{
  "experts_per_token": 2,
  "norm": "layernorm",
  "optimizer": "muon_variant",
  "train_tokens": 303400000,
  "steps": 4630
}
Below are experts of layer 8 (counted from 0) of a mixture-of-experts language model. Rows are named router (the router's row for the expert) and show model dimensions 64-95. Each number is 128 + 24 x the weight over its row's rms, rounded and kept within 0 to 255. Numbers have three digits each.
After each expert's rows: "comes after" lists some tokens at least twice as common just before its tokens as in all text; "mostly gets" lists some tokens that are sent to it at least half of the time. This comes from a sample of Wikipedia text that the model never trained on. Tokens count by the router's weight.

# expert 57
router:133139121101136126107146086154126145115139132111126121104107110143137134106117135115136066165132
comes after: " the", " a", " and", " of", " to", "'s"
mostly gets: " m", " g", " d", " w", " n", " t"

# expert 31
router:119127116122104138105134113139105115119127129081132168117116091128099128148110103101144097126153
comes after: "ed", "s", "ing", "ation", "es", "ated"
mostly gets: " in", " on", " during", " between", " from", " into"

# expert 53
router:113152100125139109102142094188160141079115136149112142121089107129097107119147109124133111188117
comes after: "p", " pro", "m", "c", " comp", "op"
mostly gets: "pt", "erv", "fess"

# expert 56
router:133150160139118112088129141169096120131130143111126135117138099127098151122100119080156079134166
comes after: "\n", ".\n\n", ")\n", " |\n\n", "s", "a"
mostly gets: ".\n\n", "\n", ")\n", " =\n\n", "===", " |\n\n"

# expert 35
router:091131103092131113131131096190161148115106141097131148153092128147119130132137088138172113140129
comes after: " A", " B", " O", " E", " Ar", " a"
mostly gets: " Aust", "ret", "irst", "lex", "ud"

# expert 3
router:119126097127134126106125103156133124104149131128162157165100107138127172126123079096114109177140
comes after: ")", "0", "5", "4", " —", "3"
mostly gets: ");", ";", " –", ")\n"

# expert 61
router:091129109123116101116122113169134144139110154152108154129102124129137119141123127117160100127104
comes after: " d", " D", " p", " R", " P", "D"
mostly gets: "born", "ilt", "rom"

# expert 41
router:140166104140127124124141098148119120149140172161126145116092127160094137113112107109117111135139
comes after: " \"", " the", " a", "-", " (", "'s"
mostly gets: " st", " l", " St", " th", " fl", " r"

# expert 44
router:127109093108143113121147120138122172115120144155088136143124135159133132112101113103128095147178
comes after: ".", ",", " that", " t", " w", " where"
mostly gets: " it", " he", " He", " It", " She", " she"

# expert 47
router:093104128101103108099131117171146138098142120141123198099141083105141144131115108077101118134169
comes after: " w", "w", "o", " W", " se", " sh"
mostly gets: "omen", "orld", "ork", "ild"

# expert 32
router:124137103121129126107114100135135128114123137109119156148122079141110174097097098114150111167147
comes after: " |", " ", ";", " —", "0", "5"
mostly gets: " −", " |\n", " +", " —", " MP", "|\n"

# expert 22
router:145156124123119090108162092165127158120132153143158137155139116132068147114085124095158123134143
comes after: " was", " and", " to", ",", " is", " a"
mostly gets: " p", " comp", " app", " pl", " cl", " rem"

# expert 5
router:082145110156127098142163125180153149144162166093116150133151135101099156118121095119136102142158
comes after: " the", " was", " and", " to", " o", " an"
mostly gets: " con", " de", " re", " cont", " en", " dis"

# expert 52
router:112143117119111108083101125125156118136097180101128162089121131137115125086112124073146120156155
comes after: " |", "-", "|", ":", ",", " by"
mostly gets: " J", " M", " Ju"

# expert 11
router:116164083095114096138105122134116141137127135132123120121062138157130097117127114109169066163155
comes after: ",", "ed", "s", "ing", "es", "ated"
mostly gets: " and", " which", " but", " would", " or", " where"

# expert 29
router:097107131115110138137145086182113142125143142131128155128103126164131126102122099126129092146135
comes after: " of", " in", ".", " to", " for", " on"
mostly gets: " the", "The", " The", " his", " its", " their"

# expert 4
router:089126116102161118089152100132165133171102128119084171159109130143082149114123124090134088157175
comes after: ".", ".\n\n", "\n\n", ",", "==\n", "==\n\n"
mostly gets: "On", "owever", "In", " This", "fter", " On"

# expert 10
router:114110095132132087106136097139124121108120137149135142108109093154132129124091091105184098157142
comes after: "3", "5", "0", "4", "6", "7"
mostly gets: "″", "′", "°"

# expert 23
router:135118086114132102091116103144145151138143122132095156093092116146132132149086109117135093137142
comes after: " L", " l", "l", " n", " N", " le"
mostly gets: "omin", "ike", "ove"

# expert 14
router:103128124126151092090130083122156135136140167108141179143119111134155108140102129103139106136162
comes after: "S", " (", "A", "C", "E", "I"
mostly gets: " US", " States", ".S", " MP", " JP", "U"

# expert 13
router:095120104132117105089116099148141124122122162119142162133113110145122158144114079091151080167157
comes after: "0", "1", "3", "4", "2", "6"
mostly gets: " am", "\\", " km", "^", ")", " Am"

# expert 46
router:142134109117126104073129086130173138112114126113134157106118122141117133117089092118139106160121
comes after: " of", ",", " in", " the", ":", " from"
mostly gets: " Austral", " South", " Eng", " Cal", " Can", " North"

# expert 37
router:150137124106129131120124076153138115123135164121097174116080127130147144125117103106159105126146
comes after: " |\n", "\n", ")\n", ")", "0", "|\n"
mostly gets: "|", " |", "="

# expert 43
router:092131073107152081101173102154129125103129172103120160153114098138125167128108139131165114166178
comes after: " the", " a", " The", " an", "'s", " of"
mostly gets: " res", " pro", " Res", " sup", " mon", " pop"

# expert 60
router:144109100099100073107124090161128128115113163157132150150117100147159123102128127128129104135174
comes after: "-", " |", "|", "\n", "\n\n", " •"
mostly gets: "|---|---", "|---|---|---|---", " •", " Total", " Count", " Year"

# expert 26
router:130134129089143078129143129151145158134150123148143126081107093154120115115120135118142087166133
comes after: " M", " m", " v", " V", " t", "v"
mostly gets: "usic", "inist", "ount", "iss", "uch", "atch"

# expert 18
router:113140110150141082126154108145133154111121133136108135142110077138138150135061093126132105151131
comes after: " f", "1", " F", " re", "2", " con"
mostly gets: "stru", "stit", "vi", "fer", "ru"

# expert 40
router:087156100134148065118110106189128155129121147133128170088095125150135168138131085086122124126140
comes after: " b", " g", " G", " B", " st", " h"
mostly gets: "eneral", "overnment", "oard", "overn", "istor", "raph"

# expert 16
router:142103111080117085115112099165171135133121166151106146120099120122104174106105114119150106142149
comes after: " C", " c", "c", " St", "C", " sc"
mostly gets: "umb", "oup", "oun", "ient", "ross"

# expert 58
router:102121114104126109112136081158141131115117150109126165126117089166138143126102111081150087166157
comes after: " W", " N", " |", ";", " T", " F"
mostly gets: " June", " July", " August", " March", " December", " October"

# expert 12
router:114119122123193103094120123163126127145122146126147140095109123160130126135111109108167126132154
comes after: "==", "-", "–", "===", " \"", "″"
mostly gets: "–", " un", "W"

# expert 34
router:094122139099141103109143124166142146146124121112129149103111127136103129139126105070136117158174
comes after: " K", " H", " J", " T", " R", " M"
mostly gets: "ober", "aj", "lex", "uk", "oh", "ung"

# expert 54
router:156127116102115104092152086138121116099165187136137145110111122117136146113110077111145109159120
comes after: " the", " a", " The", "'s", " his", " and"
mostly gets: " v", " pr", " ed", " f", " s", " b"